Below are experts of layer 2 (counted from 0) of a mixture-of-experts language model. Rows are named router (the router's row for the expert), gate (a neuron's input weights, with its number), up (a neuron's input weights, with its number) and show model dimensions 0-191. Each number is 200 + 30 x the weight over its row's rms, rounded and kept within 0 to 999.
After each expert's rows: a language model's description of what the expert responds to. This comes from a sample of Wikipedia text that the model never trained on.

# expert 29
router,247,184,159,203,188,242,190,219,145,212,177,243,171,243,167,227,184,181,229,237,227,187,239,243,124,176,191,194,194,208,238,189,265,192,207,209,219,141,190,151,159,173,213,200,177,171,205,244,178,217,251,167,193,155,170,190,206,161,196,202,215,226,207,140,170,210,145,194,189,184,188,196,145,209,203,227,234,234,206,184,169,208,189,177,242,226,145,181,198,211,265,164,152,127,219,197,146,186,251,187,202,168,161,198,164,186,188,231,213,158,237,180,247,221,242,187,213,178,231,157,177,187,247,180,206,201,182,176,241,210,184,211,156,198,178,197,229,203,216,230,158,153,239,228,263,252,165,198,216,144,219,180,202,209,169,208,173,242,191,238,237,181,164,176,231,219,175,236,177,219,161,195,221,203,204,237,179,230,156,170,206,245,224,168,187,199,205,165,204,188,178,223
gate0,177,163,177,187,237,254,181,207,219,177,257,208,201,189,204,213,203,231,187,221,184,206,208,195,210,218,206,206,159,125,222,177,166,241,181,199,253,187,247,178,193,183,164,190,162,229,225,170,177,213,221,234,201,144,178,162,244,249,171,173,203,191,271,186,232,209,205,206,151,260,190,202,190,184,260,206,248,200,221,206,181,249,229,183,187,191,142,239,161,236,203,262,181,169,207,134,217,180,187,192,191,211,182,167,264,148,205,193,181,204,209,216,164,174,207,155,202,155,221,182,193,224,206,185,166,226,183,227,204,199,183,173,149,239,219,173,216,204,221,140,246,181,202,246,200,255,201,209,198,203,193,230,205,237,205,174,226,166,189,209,212,174,193,189,181,164,190,217,216,258,170,254,203,214,245,173,182,211,124,122,244,234,142,184,197,140,200,180,173,206,212,215
up0,174,156,204,202,237,182,154,158,215,201,271,224,184,237,215,191,244,223,185,157,208,181,216,226,185,164,193,169,116,182,210,226,239,243,182,117,226,188,176,204,191,186,216,184,229,216,222,195,201,226,158,203,172,253,160,239,191,190,232,223,226,227,186,209,211,189,241,151,190,225,175,204,262,205,226,220,205,189,167,235,226,219,248,187,157,155,208,221,164,251,261,153,160,207,217,188,202,186,214,211,187,200,205,184,234,139,216,192,268,159,200,264,187,171,136,239,248,208,176,248,205,213,228,154,180,164,185,208,197,199,186,241,212,194,155,246,211,200,167,201,178,262,198,176,198,198,224,191,150,212,185,209,206,235,144,214,217,225,175,195,155,203,195,183,158,203,199,187,218,197,225,204,206,187,205,205,215,183,190,213,196,263,161,217,212,232,209,139,143,227,153,160
Description: Noun endings before punctuation. Word-final noun suffixes like -or, -tion, -tions, -er, -ory right before a comma, colon or line break, e.g. supervisor, Productions, category.

# expert 21
router,237,203,201,229,216,212,236,175,211,214,218,229,178,194,177,231,224,194,142,199,223,158,225,185,191,193,250,208,223,155,174,230,201,221,183,225,187,204,177,215,218,205,204,201,185,227,181,163,207,241,195,224,242,226,159,205,165,183,173,238,180,170,214,176,236,181,227,137,162,226,192,200,254,188,227,223,243,186,259,192,148,164,238,219,211,179,168,213,190,220,171,274,249,159,208,174,187,216,216,168,152,159,158,181,185,150,184,207,183,156,166,145,152,223,162,167,168,181,192,140,192,254,219,179,158,177,226,195,186,206,203,250,174,193,204,197,179,127,146,155,225,192,179,193,226,195,213,158,188,230,250,192,129,211,172,145,205,210,265,203,236,206,183,214,202,198,215,215,211,221,186,171,253,213,266,222,181,175,205,209,169,228,156,190,217,235,180,208,272,185,166,232
gate4,256,196,221,204,200,158,227,210,210,232,228,216,185,208,198,186,156,186,278,226,188,206,252,218,204,197,181,210,150,185,218,162,210,182,266,166,215,207,249,198,210,203,186,225,227,176,245,188,155,214,176,225,234,163,225,158,211,178,204,224,204,165,249,236,199,195,182,220,267,216,207,239,229,149,218,151,225,168,193,197,183,181,132,212,224,172,231,190,201,174,192,239,192,185,203,226,187,210,182,181,158,131,221,211,180,163,159,200,207,204,142,224,201,181,184,222,209,255,288,120,231,168,175,213,162,181,240,206,197,173,188,195,209,225,226,218,196,191,242,227,214,160,210,183,186,217,198,245,166,217,168,170,182,203,169,198,183,245,228,214,218,181,241,290,147,195,216,146,182,203,179,248,211,197,218,179,212,157,246,164,217,207,177,184,185,129,211,195,209,147,182,197
up4,192,177,193,210,187,240,208,228,189,179,190,174,217,190,157,243,210,266,195,205,164,218,202,280,178,139,208,166,180,158,217,223,186,237,190,201,289,165,201,203,177,208,198,177,205,223,149,201,191,241,210,202,176,215,189,137,221,184,161,231,175,202,189,187,171,226,238,140,173,186,251,212,179,194,182,237,236,257,186,174,200,236,229,221,161,220,192,251,188,260,219,195,226,239,209,160,200,206,163,209,245,173,178,189,146,162,197,154,205,222,182,133,195,198,175,174,183,209,209,198,188,219,234,219,180,162,177,154,228,200,169,226,160,214,198,221,197,213,232,220,150,199,196,184,250,173,204,211,164,241,240,245,166,193,187,151,193,217,251,200,228,242,187,204,171,194,259,234,191,183,182,257,248,200,208,225,138,227,183,204,186,213,184,179,171,269,249,194,144,238,209,198
Description: Mid-word name pieces. Final or middle fragments of split proper names and rare words, such as Hourgl-ass, Bluegr-ass, Sier-ra, Al-ess-andro.

# expert 2
router,247,183,190,209,209,176,146,206,234,203,173,179,245,191,192,200,228,207,209,186,190,123,181,239,194,208,201,176,182,204,217,187,213,221,200,239,196,209,209,239,211,258,235,198,173,180,232,206,154,203,200,212,162,206,197,203,237,190,154,206,192,265,187,230,193,211,240,258,221,159,141,235,213,156,206,215,218,159,179,226,188,206,161,175,192,151,181,159,174,162,236,173,185,135,255,250,210,220,210,235,187,181,262,191,227,183,259,186,237,227,204,182,172,144,194,240,209,148,197,237,227,212,172,195,192,170,199,166,180,169,192,238,188,182,173,187,171,231,204,229,195,225,172,240,239,182,161,172,200,171,217,196,219,176,221,173,249,183,146,205,191,216,243,227,212,212,212,256,212,179,195,244,212,234,148,227,224,153,202,178,149,192,254,144,209,180,139,261,133,194,235,184
gate0,165,198,191,208,202,206,168,218,174,230,200,214,253,195,219,188,179,135,161,194,199,178,199,154,212,229,171,174,178,200,213,256,217,153,214,232,234,183,242,211,207,257,190,170,181,231,239,261,187,168,241,200,200,213,180,272,207,272,233,203,198,187,197,206,190,235,209,200,183,183,189,252,191,250,227,204,239,144,233,188,213,207,295,202,159,142,222,241,168,163,225,233,187,204,214,235,190,183,163,250,180,166,196,156,219,176,211,258,200,246,176,172,156,212,167,155,183,185,225,195,229,161,246,180,215,194,194,197,155,229,230,225,233,188,198,176,216,206,235,177,220,184,175,241,195,182,174,176,246,155,202,176,253,235,222,213,220,166,186,171,126,217,192,197,226,207,166,205,179,236,203,264,199,194,153,181,200,175,240,165,226,156,216,197,162,231,213,234,233,197,164,198
up0,175,214,207,210,180,212,218,144,244,165,160,221,171,204,220,207,177,218,224,207,208,159,220,194,210,195,198,221,198,186,165,193,213,220,195,176,205,149,206,196,181,134,202,251,232,145,200,203,164,234,190,159,226,169,241,165,168,208,188,190,208,204,202,184,164,157,158,216,268,221,252,167,179,186,155,269,200,249,201,195,186,177,163,214,170,244,136,183,250,227,231,210,253,202,146,155,253,239,195,188,156,206,214,238,227,192,177,184,187,173,249,222,244,185,194,233,185,165,191,147,167,205,185,182,207,240,239,229,223,213,200,195,161,125,200,193,213,243,203,220,200,141,231,167,200,217,260,170,167,236,209,188,151,234,233,208,205,192,177,225,232,232,208,211,196,227,194,191,193,184,156,206,231,184,226,154,209,238,153,170,163,240,176,168,258,225,204,136,213,188,199,238
Description: Adverbs and participles after commas. Adverbs or participles opening a clause after a comma or parenthesis, such as usually, especially, thus, marked, commonly.

# expert 31
router,253,159,189,195,232,208,235,163,182,179,200,217,184,206,182,172,180,219,212,222,246,219,177,244,206,246,209,192,193,186,160,174,237,194,203,192,157,179,210,180,249,198,251,259,283,187,197,162,213,257,166,186,164,233,221,224,221,189,174,231,161,190,218,139,236,151,209,155,200,212,180,205,217,191,187,185,204,182,172,191,202,173,185,194,236,188,204,154,166,262,231,185,191,157,118,201,219,210,229,183,225,168,219,198,174,204,197,250,224,149,260,201,215,202,184,205,194,204,211,205,236,205,245,225,228,171,158,156,161,257,233,256,211,165,229,248,250,149,165,247,183,211,224,154,219,195,173,186,151,170,192,196,202,169,181,172,199,201,162,194,160,219,176,215,227,228,235,167,238,174,205,212,183,232,243,172,182,222,145,249,169,197,115,196,186,179,191,198,191,186,184,197
gate0,181,208,208,193,194,157,167,213,237,170,209,220,230,207,243,180,186,181,197,180,177,151,197,215,199,200,216,273,168,212,183,164,153,180,186,184,227,213,161,207,220,152,236,140,221,178,182,168,224,277,212,192,169,145,184,210,215,199,250,251,199,178,163,217,222,227,232,156,257,205,212,187,159,220,197,134,239,215,230,202,131,190,286,184,185,214,231,179,219,195,170,164,177,212,264,219,193,193,230,188,198,214,222,216,260,148,242,212,184,231,171,187,197,170,213,201,208,254,149,203,232,182,211,193,206,217,213,231,211,261,214,193,247,165,217,180,186,173,199,217,218,256,240,187,185,118,235,164,152,205,212,273,183,207,212,207,206,195,163,185,150,223,213,210,172,198,155,215,197,208,208,243,189,206,198,158,161,203,193,220,175,199,239,216,160,175,181,243,210,188,231,173
up0,200,171,175,221,149,224,154,185,158,183,205,271,211,195,223,202,203,195,204,191,209,142,185,231,182,229,215,192,156,196,191,218,234,180,184,195,163,131,188,221,197,234,188,257,158,188,189,236,164,130,160,216,188,208,183,190,210,211,262,204,250,200,216,161,242,230,199,246,153,226,212,240,246,182,240,202,282,129,183,176,197,256,179,211,188,175,151,232,174,215,199,189,197,236,214,206,239,182,177,232,177,174,201,212,161,206,234,202,183,230,213,178,212,208,235,203,183,200,198,223,150,217,189,183,102,201,172,275,253,165,247,192,200,220,211,219,226,185,210,182,163,225,208,209,188,222,173,211,219,136,226,167,186,199,247,200,213,170,154,192,183,195,166,158,166,228,221,180,190,157,172,228,161,180,191,219,232,175,213,165,233,210,227,202,233,267,201,179,175,195,208,173
Description: Verb and plural suffixes. Endings completing verbs and plural nouns, like manufac|tures, sup|ports, develop|s, flow|ers, often followed by of, to, in.

# expert 37
router,226,212,178,195,227,246,188,221,201,211,216,215,196,200,174,161,149,178,205,228,179,178,205,176,196,136,218,226,185,184,194,187,199,236,239,196,193,152,224,175,178,195,198,218,229,172,190,195,221,173,213,224,247,200,206,175,210,156,193,175,231,217,250,189,148,229,168,268,236,220,180,182,198,194,214,234,171,232,163,165,193,238,186,136,134,229,200,198,243,191,227,149,171,153,200,166,237,241,237,144,181,187,231,195,154,210,152,138,232,129,222,161,167,206,222,180,204,208,282,265,190,213,156,222,160,263,222,251,198,221,155,126,159,216,210,144,198,178,186,197,176,206,238,173,161,189,209,199,230,160,159,216,182,228,167,182,205,206,224,214,211,215,181,148,212,211,226,211,197,176,196,180,194,249,202,214,177,191,206,160,205,210,250,222,210,269,203,179,228,189,213,200
gate0,222,134,183,253,206,204,220,206,178,220,165,224,205,211,209,156,205,198,178,219,139,240,224,219,243,203,159,197,167,187,221,283,174,191,202,225,240,190,182,188,216,206,166,184,185,230,198,202,216,134,179,155,248,177,190,154,265,212,203,196,197,153,164,178,209,237,216,252,237,177,185,248,233,171,213,177,248,139,210,197,171,286,190,206,182,128,161,225,239,232,159,188,174,203,205,181,198,194,274,153,236,272,204,184,198,191,164,199,211,150,149,200,219,160,242,178,196,213,143,207,205,251,207,192,169,205,152,220,194,242,166,155,188,213,197,213,216,185,192,182,225,195,207,184,188,203,206,235,192,208,170,158,220,210,196,228,224,186,197,213,213,188,148,198,185,235,216,186,163,197,176,265,172,196,245,231,228,205,196,183,220,211,223,188,218,140,244,172,210,187,179,174
up0,168,247,229,186,260,195,232,211,224,223,237,232,252,183,254,155,184,181,207,190,186,198,141,170,146,211,214,181,173,208,194,186,238,173,207,203,188,215,200,208,129,159,175,192,212,161,139,213,191,177,211,227,210,237,201,261,227,200,260,188,175,153,138,213,200,195,185,175,174,210,161,202,192,186,189,235,245,181,216,165,233,140,205,249,240,214,212,209,168,122,202,222,180,229,162,226,172,185,168,217,252,189,203,183,233,181,199,193,159,217,197,196,173,212,170,228,208,188,215,185,243,157,196,184,265,173,235,185,250,151,280,225,213,193,224,162,181,153,192,234,246,231,216,168,211,205,198,151,173,208,189,168,177,218,177,161,218,236,230,212,174,195,186,229,192,157,201,178,210,184,214,184,236,211,164,178,197,185,225,186,222,272,165,233,176,243,171,226,220,216,242,237
Description: Place name endings. Final pieces of place and unit names, such as shire in Hampshire, ville, ford, York, London, plus division, series, season.

# expert 51
router,211,182,239,218,181,143,193,217,201,159,223,207,150,218,207,198,220,247,255,226,237,224,171,187,271,223,243,177,177,201,211,196,207,189,182,252,204,217,186,218,252,193,247,181,197,180,196,212,182,180,161,171,135,223,237,243,193,203,169,201,149,183,180,231,229,164,237,184,147,185,147,235,216,219,199,195,222,214,163,169,201,181,218,221,209,161,157,187,172,161,237,210,162,194,183,209,249,205,192,181,220,244,198,161,175,188,199,242,236,203,213,234,193,211,169,222,190,177,205,191,253,182,247,198,203,159,186,182,215,177,236,208,216,226,151,224,260,214,198,217,228,193,201,204,241,178,188,194,243,118,189,154,195,207,235,190,154,204,162,192,208,205,177,221,190,148,161,181,198,180,178,322,224,226,208,242,226,185,179,209,181,156,168,156,198,157,186,197,113,205,189,233
gate3,221,170,198,233,218,201,190,235,162,195,250,220,168,232,227,121,205,211,287,178,171,223,147,178,222,237,220,213,151,229,202,221,168,270,209,158,265,230,222,177,161,189,243,183,189,175,217,211,203,152,228,220,204,238,211,205,250,259,204,202,172,157,246,215,242,200,158,157,221,183,176,231,247,226,179,224,186,159,196,166,188,187,220,228,166,201,187,194,199,172,175,182,245,219,170,219,155,165,215,253,216,187,203,179,188,187,196,190,253,212,183,240,201,230,185,191,144,248,216,187,152,274,230,218,199,186,253,205,210,167,195,221,216,212,179,244,234,187,183,172,231,207,143,216,183,204,203,201,218,209,208,148,222,186,196,202,169,182,246,150,208,202,282,229,230,150,189,230,185,209,216,217,178,224,171,214,236,163,193,169,209,216,191,157,173,208,179,206,187,191,210,145
up3,129,239,255,194,190,239,226,236,169,207,204,200,247,222,176,226,223,201,200,247,224,212,221,181,225,197,232,140,180,164,225,189,196,217,177,207,196,127,168,245,206,244,238,174,232,185,217,177,192,168,219,241,184,250,216,240,154,198,163,206,183,153,174,187,188,227,201,266,162,226,170,189,167,175,216,252,234,196,220,212,236,228,192,224,229,148,229,222,210,163,252,234,227,144,244,239,216,207,190,176,192,137,182,189,194,189,174,181,253,148,162,181,161,153,203,231,190,200,185,203,223,147,208,143,251,210,246,158,193,176,165,204,185,241,224,183,155,224,218,232,222,149,205,161,211,177,199,213,176,229,172,179,191,206,238,202,168,194,238,184,225,187,208,181,239,194,183,161,209,206,160,235,241,195,212,180,234,188,222,233,273,156,178,158,230,213,203,185,231,205,203,208
Description: Pronouns and predicates. Subject pronouns they, she, There and predicate words such as found, located, close, clear, often in descriptive prose.

# expert 52
router,211,215,175,245,212,174,216,168,235,207,234,198,170,216,205,187,196,206,202,233,189,269,168,178,219,201,203,207,231,203,144,195,207,173,209,188,235,186,180,198,209,203,245,173,181,171,185,214,202,240,214,205,230,187,229,247,182,214,167,214,178,236,137,128,204,199,226,170,230,172,185,166,176,199,203,203,147,272,169,147,149,198,236,157,213,224,183,137,216,217,240,150,179,167,180,226,248,244,230,152,218,162,199,203,204,227,208,207,221,182,234,177,220,188,204,204,236,185,194,173,202,205,165,222,216,226,185,195,164,252,203,169,173,142,193,194,232,179,215,145,171,176,177,228,248,180,193,197,182,212,192,170,183,170,158,177,214,195,198,239,193,218,227,218,151,236,257,213,170,174,205,154,272,150,245,276,164,173,212,159,260,189,155,144,196,176,181,194,259,195,231,219
gate1,208,187,191,214,263,248,222,118,217,188,176,206,226,198,193,210,186,178,221,248,194,181,208,171,217,120,179,222,209,198,261,223,222,199,171,142,245,171,150,236,159,178,259,197,168,186,208,217,177,193,150,175,212,240,165,207,210,170,169,223,179,182,234,179,162,252,232,202,179,187,207,176,226,189,256,201,183,214,157,195,168,239,206,180,184,183,198,194,208,209,232,166,246,247,163,196,253,187,214,165,184,224,194,154,274,190,185,255,200,201,189,229,217,220,153,200,182,189,200,193,184,234,241,230,214,225,193,224,209,248,209,217,231,213,279,194,229,203,185,213,194,205,203,210,166,205,217,179,192,177,226,163,198,184,193,156,210,214,131,178,234,229,205,173,234,239,161,192,237,209,238,197,145,201,256,181,190,133,215,210,222,269,189,220,212,190,183,158,169,230,213,136
up1,177,172,246,223,197,247,215,238,221,161,206,208,129,219,168,203,196,198,230,192,191,208,243,217,273,194,173,198,202,199,178,239,198,193,177,226,159,185,159,182,219,133,192,231,219,174,167,216,160,185,218,193,269,214,193,171,177,211,180,170,222,175,202,228,264,236,204,170,165,221,175,256,208,275,175,197,228,178,258,174,134,229,179,195,193,194,203,238,220,208,179,210,201,215,243,263,201,168,184,160,219,230,235,220,233,210,186,276,192,183,211,199,160,165,184,172,210,150,251,253,168,213,183,197,188,215,204,184,163,141,202,192,195,197,143,184,176,204,231,204,216,238,180,228,264,171,196,211,228,158,236,212,161,188,183,198,200,217,231,171,171,171,208,230,184,190,161,197,216,195,200,198,149,194,215,215,238,230,205,184,274,248,233,152,218,220,224,189,248,183,182,249
Description: Inner word syllables. Middle syllables of longer words following consonant-cluster starts, e.g. venoms, revulsed, praising, tragedy, prosecution.

# expert 62
router,206,184,195,226,205,196,172,213,198,210,163,152,171,199,192,236,184,168,188,192,189,159,197,191,203,184,202,154,188,240,202,170,202,194,218,239,208,175,206,227,248,222,212,241,146,164,212,229,178,180,169,246,243,227,254,149,249,246,219,180,231,218,157,280,176,199,193,196,196,147,217,219,201,205,141,217,189,237,179,189,141,160,203,256,213,200,218,166,195,170,245,168,207,229,180,228,179,193,196,193,259,196,247,219,250,207,208,252,202,208,249,196,231,256,205,184,176,171,192,206,157,224,182,165,178,197,161,240,202,239,182,189,241,208,210,178,178,217,188,191,157,188,158,172,201,196,248,212,202,153,224,224,213,154,179,184,208,221,188,233,217,222,197,219,259,242,156,145,172,175,198,211,140,171,236,238,183,163,197,211,219,179,204,172,226,248,250,139,276,146,188,226
gate1,230,170,192,194,187,239,185,152,196,195,205,212,181,181,234,204,217,202,223,226,217,180,195,231,160,208,220,262,104,234,238,202,179,242,182,174,166,173,187,162,229,225,199,244,196,203,183,205,255,210,195,153,217,165,233,183,209,177,225,173,265,184,236,208,179,195,224,212,180,210,192,197,249,182,131,181,223,197,160,183,179,211,221,195,188,216,241,193,213,182,212,161,165,149,152,232,197,288,183,193,189,183,188,172,207,241,178,189,202,239,188,196,161,208,198,172,203,188,200,188,191,183,224,196,255,235,224,175,226,217,219,274,297,171,260,217,229,181,154,146,189,175,193,155,168,215,179,252,230,133,204,188,222,197,224,166,201,217,173,219,191,185,193,213,196,183,161,226,178,188,161,212,170,239,157,218,204,164,199,226,201,250,233,233,207,174,197,169,238,255,228,255
up1,200,193,177,170,197,172,196,225,179,219,231,247,233,179,199,214,252,234,227,192,221,261,167,217,259,217,163,218,180,153,247,192,222,171,247,218,188,177,231,180,215,166,203,155,206,209,193,172,185,128,175,161,189,197,179,176,164,199,183,201,195,195,251,192,130,173,172,194,178,229,203,214,203,183,209,211,214,199,163,226,245,208,226,178,193,144,210,249,219,256,160,217,142,205,199,213,202,188,215,212,281,240,163,188,230,166,226,233,199,179,245,206,214,184,276,174,251,227,170,202,161,211,204,163,230,182,193,215,167,171,150,204,179,239,221,197,213,260,201,179,212,161,193,177,223,210,168,154,210,211,221,188,157,225,150,214,257,203,199,167,150,200,181,199,174,178,239,227,203,186,204,238,179,168,164,192,242,227,157,221,179,239,163,265,188,217,200,125,214,252,183,207
Description: Inner syllables of names. Vowel-consonant pieces right after an initial capital or consonant cluster in Indian and other foreign names, such as Sh-anth-amma, T-aver-a.

# expert 19
router,195,201,170,187,190,241,246,198,211,233,217,202,229,148,164,201,223,266,161,145,227,195,180,236,183,181,147,235,216,224,196,243,275,165,221,180,214,213,197,185,229,202,187,187,259,247,177,213,155,193,225,239,240,237,156,262,168,186,192,199,193,169,218,153,154,151,184,220,246,179,174,232,241,218,167,193,233,212,141,201,193,224,199,160,211,187,184,194,211,217,200,210,203,204,182,224,205,175,177,186,198,195,198,209,176,229,212,170,250,197,183,146,206,215,175,243,183,160,178,207,229,221,236,155,171,240,151,211,218,189,225,172,212,244,238,201,252,186,214,245,170,210,190,214,210,183,198,241,260,192,250,205,223,174,190,161,204,209,209,237,164,164,189,187,222,265,233,181,247,183,179,141,182,169,217,209,216,271,135,177,150,213,167,180,179,235,205,171,152,219,168,225
gate0,229,211,203,190,240,200,222,186,222,165,202,194,246,204,195,244,175,226,212,165,162,147,220,212,201,205,205,222,187,180,255,223,220,175,198,189,238,190,179,162,236,174,221,216,208,225,231,233,197,216,204,199,176,214,202,158,200,202,228,180,246,215,198,250,202,214,256,249,178,247,162,206,187,202,234,157,188,238,191,185,242,191,197,242,240,202,216,144,173,222,191,124,188,115,257,166,190,160,238,194,186,185,159,188,214,238,169,174,188,235,160,231,139,207,171,283,166,161,167,201,184,178,248,176,206,239,136,182,194,121,236,212,197,187,236,160,248,193,249,158,224,199,225,197,225,207,149,231,208,168,199,196,210,224,183,247,187,211,189,206,145,181,190,203,228,187,175,244,209,161,204,185,185,212,207,194,250,186,128,214,172,212,197,179,234,161,199,157,226,193,238,196
up0,240,214,203,177,172,181,235,202,170,261,225,218,203,194,190,221,173,211,218,177,223,206,187,139,230,222,195,221,176,237,200,200,199,218,217,224,189,201,212,183,196,212,205,183,160,159,187,145,203,218,175,159,182,249,220,238,218,202,187,165,223,186,225,205,182,208,172,185,231,196,221,201,198,214,239,215,191,174,226,164,180,284,209,214,211,234,174,222,240,137,201,208,182,192,184,111,260,230,166,201,130,232,201,239,211,155,195,227,214,243,244,198,205,138,235,211,199,161,178,209,210,194,180,197,243,187,210,225,168,196,222,117,202,181,172,200,143,207,145,248,178,250,178,194,219,200,227,232,201,235,167,260,182,167,199,120,221,186,126,177,216,232,223,184,206,190,252,190,155,222,207,242,206,203,154,168,177,156,177,161,191,182,223,186,248,207,194,195,264,178,200,235
Description: By and plural endings. The word by after directed, written or a painting title, plus plural endings in headings like chart|s, entrant|s.

# expert 7
router,137,207,223,240,228,168,189,215,228,223,249,142,155,202,215,184,186,223,200,202,242,244,203,240,207,219,172,180,173,188,246,176,206,247,178,129,209,231,188,234,217,211,173,222,199,213,185,197,199,220,220,241,249,180,214,231,276,240,218,222,245,181,225,151,212,177,257,160,196,171,146,171,195,205,157,206,224,257,196,217,200,202,184,153,233,240,204,236,159,261,138,166,201,218,221,166,147,242,137,207,208,209,161,182,206,214,229,214,221,236,224,172,204,227,228,149,207,214,218,195,167,168,219,208,250,235,180,173,211,159,186,192,169,168,195,213,236,131,146,202,189,216,162,170,218,256,233,238,217,201,211,171,166,197,199,156,192,186,194,189,169,223,199,186,161,170,201,189,178,180,180,198,206,273,175,164,200,196,204,173,183,180,171,199,133,177,216,192,195,219,152,196
gate0,204,243,216,171,216,225,210,161,205,192,190,226,189,158,221,213,218,189,220,197,193,206,211,246,171,210,215,253,188,222,165,255,178,214,172,165,161,239,214,176,200,195,171,220,177,199,201,211,192,180,210,232,219,176,246,141,228,196,190,233,212,183,285,262,181,227,196,225,239,173,164,200,193,184,194,220,204,204,136,253,191,230,178,187,171,245,246,219,236,212,169,182,162,163,201,141,188,178,150,178,173,172,161,166,188,194,213,233,274,224,227,210,211,228,157,220,198,180,179,204,206,208,244,171,174,237,192,241,205,206,164,207,246,242,142,237,165,192,149,195,226,200,185,194,179,194,256,171,170,232,210,175,148,174,148,225,211,192,229,215,229,207,204,214,250,122,185,222,195,200,184,130,184,195,157,204,150,152,162,212,184,218,215,225,185,189,199,187,207,277,173,144
up0,226,158,244,228,174,198,146,159,172,230,154,183,212,152,162,232,200,206,212,191,176,186,223,130,266,190,149,193,220,184,225,173,165,198,170,167,137,164,189,225,203,210,185,159,233,203,177,179,203,241,182,181,168,168,271,187,185,190,163,200,157,224,237,194,206,198,207,237,207,230,226,212,217,215,207,243,200,196,204,164,214,197,270,170,183,175,213,248,137,260,284,254,144,202,219,179,224,213,182,200,222,202,218,206,227,231,223,191,231,180,242,210,186,237,225,218,189,253,195,208,195,194,239,185,103,195,187,164,208,201,197,159,229,224,208,217,199,213,195,179,219,192,170,237,194,193,213,235,187,217,141,201,181,170,223,210,205,195,204,215,227,245,193,188,241,210,161,211,207,201,184,170,251,190,244,244,243,198,216,167,197,207,141,173,213,277,167,189,215,157,182,197
Description: Infobox and table labels. Field labels and symbols in infoboxes and tables: coordinate marks like ° and ′, Votes, Candidate, Location, Born, Total votes.

# expert 60
router,171,217,218,216,236,161,192,173,208,169,231,201,201,203,172,189,183,132,207,185,160,151,213,205,164,174,157,179,214,175,230,216,175,231,196,213,221,186,214,156,199,216,195,187,205,210,213,186,178,269,228,211,230,235,132,232,199,242,219,195,164,174,166,219,172,189,167,155,231,184,237,232,179,203,216,225,210,193,145,143,154,217,237,207,166,173,216,128,230,160,215,165,201,246,202,229,223,168,228,209,238,220,248,198,228,192,193,125,227,222,194,251,213,165,174,224,249,241,227,253,158,191,190,221,178,152,240,249,209,188,213,196,207,245,150,193,189,216,182,200,177,206,194,221,199,210,223,191,180,200,234,177,169,203,173,241,185,190,186,220,173,199,265,253,158,166,284,158,180,197,238,193,178,162,181,168,210,213,144,192,185,237,204,253,182,156,231,186,253,192,196,162
gate0,166,253,226,174,203,229,166,206,185,251,209,184,138,220,221,215,205,163,188,221,200,163,266,146,172,171,200,196,213,211,215,208,164,161,210,184,165,282,196,147,222,182,244,184,165,155,172,197,230,163,207,203,205,237,220,182,238,178,190,227,156,184,231,166,219,229,198,235,205,203,162,192,229,188,186,179,211,215,210,186,195,181,188,197,207,119,210,210,206,154,231,196,220,159,221,200,214,186,172,233,257,153,180,188,221,170,222,149,242,211,241,205,245,227,164,183,231,227,241,244,193,148,219,209,245,217,182,208,191,227,247,207,188,213,166,199,235,210,277,269,212,242,221,161,242,200,166,118,217,224,188,188,204,182,182,174,174,181,204,243,229,169,242,207,219,174,205,219,251,183,227,167,194,195,142,183,209,219,211,165,257,172,192,167,173,201,193,219,155,230,166,203
up0,231,225,205,239,214,259,201,180,225,220,244,155,193,169,183,201,216,208,227,145,189,214,188,213,193,200,170,140,232,163,219,200,179,176,116,185,210,195,201,226,180,186,180,144,180,213,242,186,205,283,241,225,185,184,198,166,211,209,235,250,174,184,218,156,237,201,208,209,195,221,172,175,188,204,240,167,224,268,257,219,128,180,228,198,197,228,171,233,190,240,196,183,180,204,184,168,210,181,196,187,214,181,191,218,168,201,194,179,269,204,209,148,227,194,249,211,211,208,208,156,273,232,187,183,166,227,237,175,218,196,198,222,203,164,212,221,229,200,205,269,176,211,225,183,252,166,202,229,97,213,203,213,223,231,157,193,168,196,181,226,211,218,178,173,233,179,169,178,226,191,200,158,226,201,233,191,188,212,239,167,200,230,241,150,219,205,155,230,210,131,171,241
Description: Second syllables after N. Second pieces of foreign place and personal names, often after N or u, such as N-ach-ula, N-ank-ai, Tlachu-ach-ero.

# expert 38
router,128,234,192,179,211,193,181,268,222,204,185,201,229,170,162,205,228,187,185,220,165,168,236,205,194,178,197,181,173,228,233,233,146,215,219,261,206,208,191,187,156,176,241,181,212,193,172,202,206,155,200,195,205,213,180,218,163,209,168,144,167,226,214,248,188,227,176,247,197,184,186,161,159,215,146,173,241,136,198,258,178,169,167,242,173,244,215,224,170,183,203,218,180,212,209,252,206,205,210,223,241,244,259,176,237,239,196,147,152,213,208,174,221,213,205,157,191,162,205,196,232,234,165,193,192,251,207,263,288,167,185,184,180,174,202,155,200,248,209,208,210,229,197,217,197,195,227,160,105,197,247,263,190,209,251,215,191,169,230,206,209,176,211,199,201,193,226,176,192,134,224,180,229,213,234,201,183,167,202,181,151,223,198,198,195,210,189,193,240,192,221,235
gate1,212,236,207,248,179,192,208,209,216,164,224,202,254,194,190,188,199,167,150,231,199,198,218,269,213,233,227,226,211,189,216,220,300,182,174,217,255,191,184,231,168,186,200,275,197,186,164,203,202,232,188,144,171,196,232,227,178,171,148,212,219,182,178,212,149,188,208,201,149,176,205,152,161,215,249,189,194,158,218,210,217,186,131,201,215,161,220,244,210,220,211,225,148,220,272,229,144,170,144,209,201,210,193,185,179,251,214,184,208,248,199,204,202,237,211,199,210,158,191,205,178,211,215,168,226,217,197,199,150,161,234,224,172,237,261,189,201,235,202,181,189,171,196,219,195,241,225,226,196,206,231,222,240,166,197,218,180,192,175,194,187,149,167,178,189,214,213,167,205,165,195,208,113,181,212,156,254,205,160,252,174,152,186,227,202,139,197,194,207,248,165,196
up1,200,275,204,187,217,203,243,248,213,221,196,172,187,214,188,197,178,185,174,148,206,193,226,190,196,195,198,209,176,188,178,180,203,152,240,201,233,196,209,236,244,232,155,233,121,144,242,184,222,189,201,245,209,187,224,236,188,153,188,172,251,200,260,161,195,198,242,175,237,192,186,159,217,196,230,194,218,248,200,237,211,182,187,222,180,196,202,198,186,206,159,190,207,177,216,235,174,220,189,188,191,238,190,163,250,152,232,204,194,138,177,157,188,188,170,232,182,186,228,195,239,254,179,234,266,186,235,131,227,215,155,227,149,201,200,178,179,218,134,257,234,232,200,231,232,210,198,157,212,175,186,219,213,168,150,227,202,226,180,244,174,165,127,182,166,200,202,222,185,204,270,193,204,183,221,174,193,180,223,182,163,180,141,215,204,248,197,221,249,187,199,255
Description: Foreign name syllables. Second syllables of foreign names after a capital K, J or Y, often with diacritics, such as Kop, Björk, Kokubun; also year prefixes 200 and 202.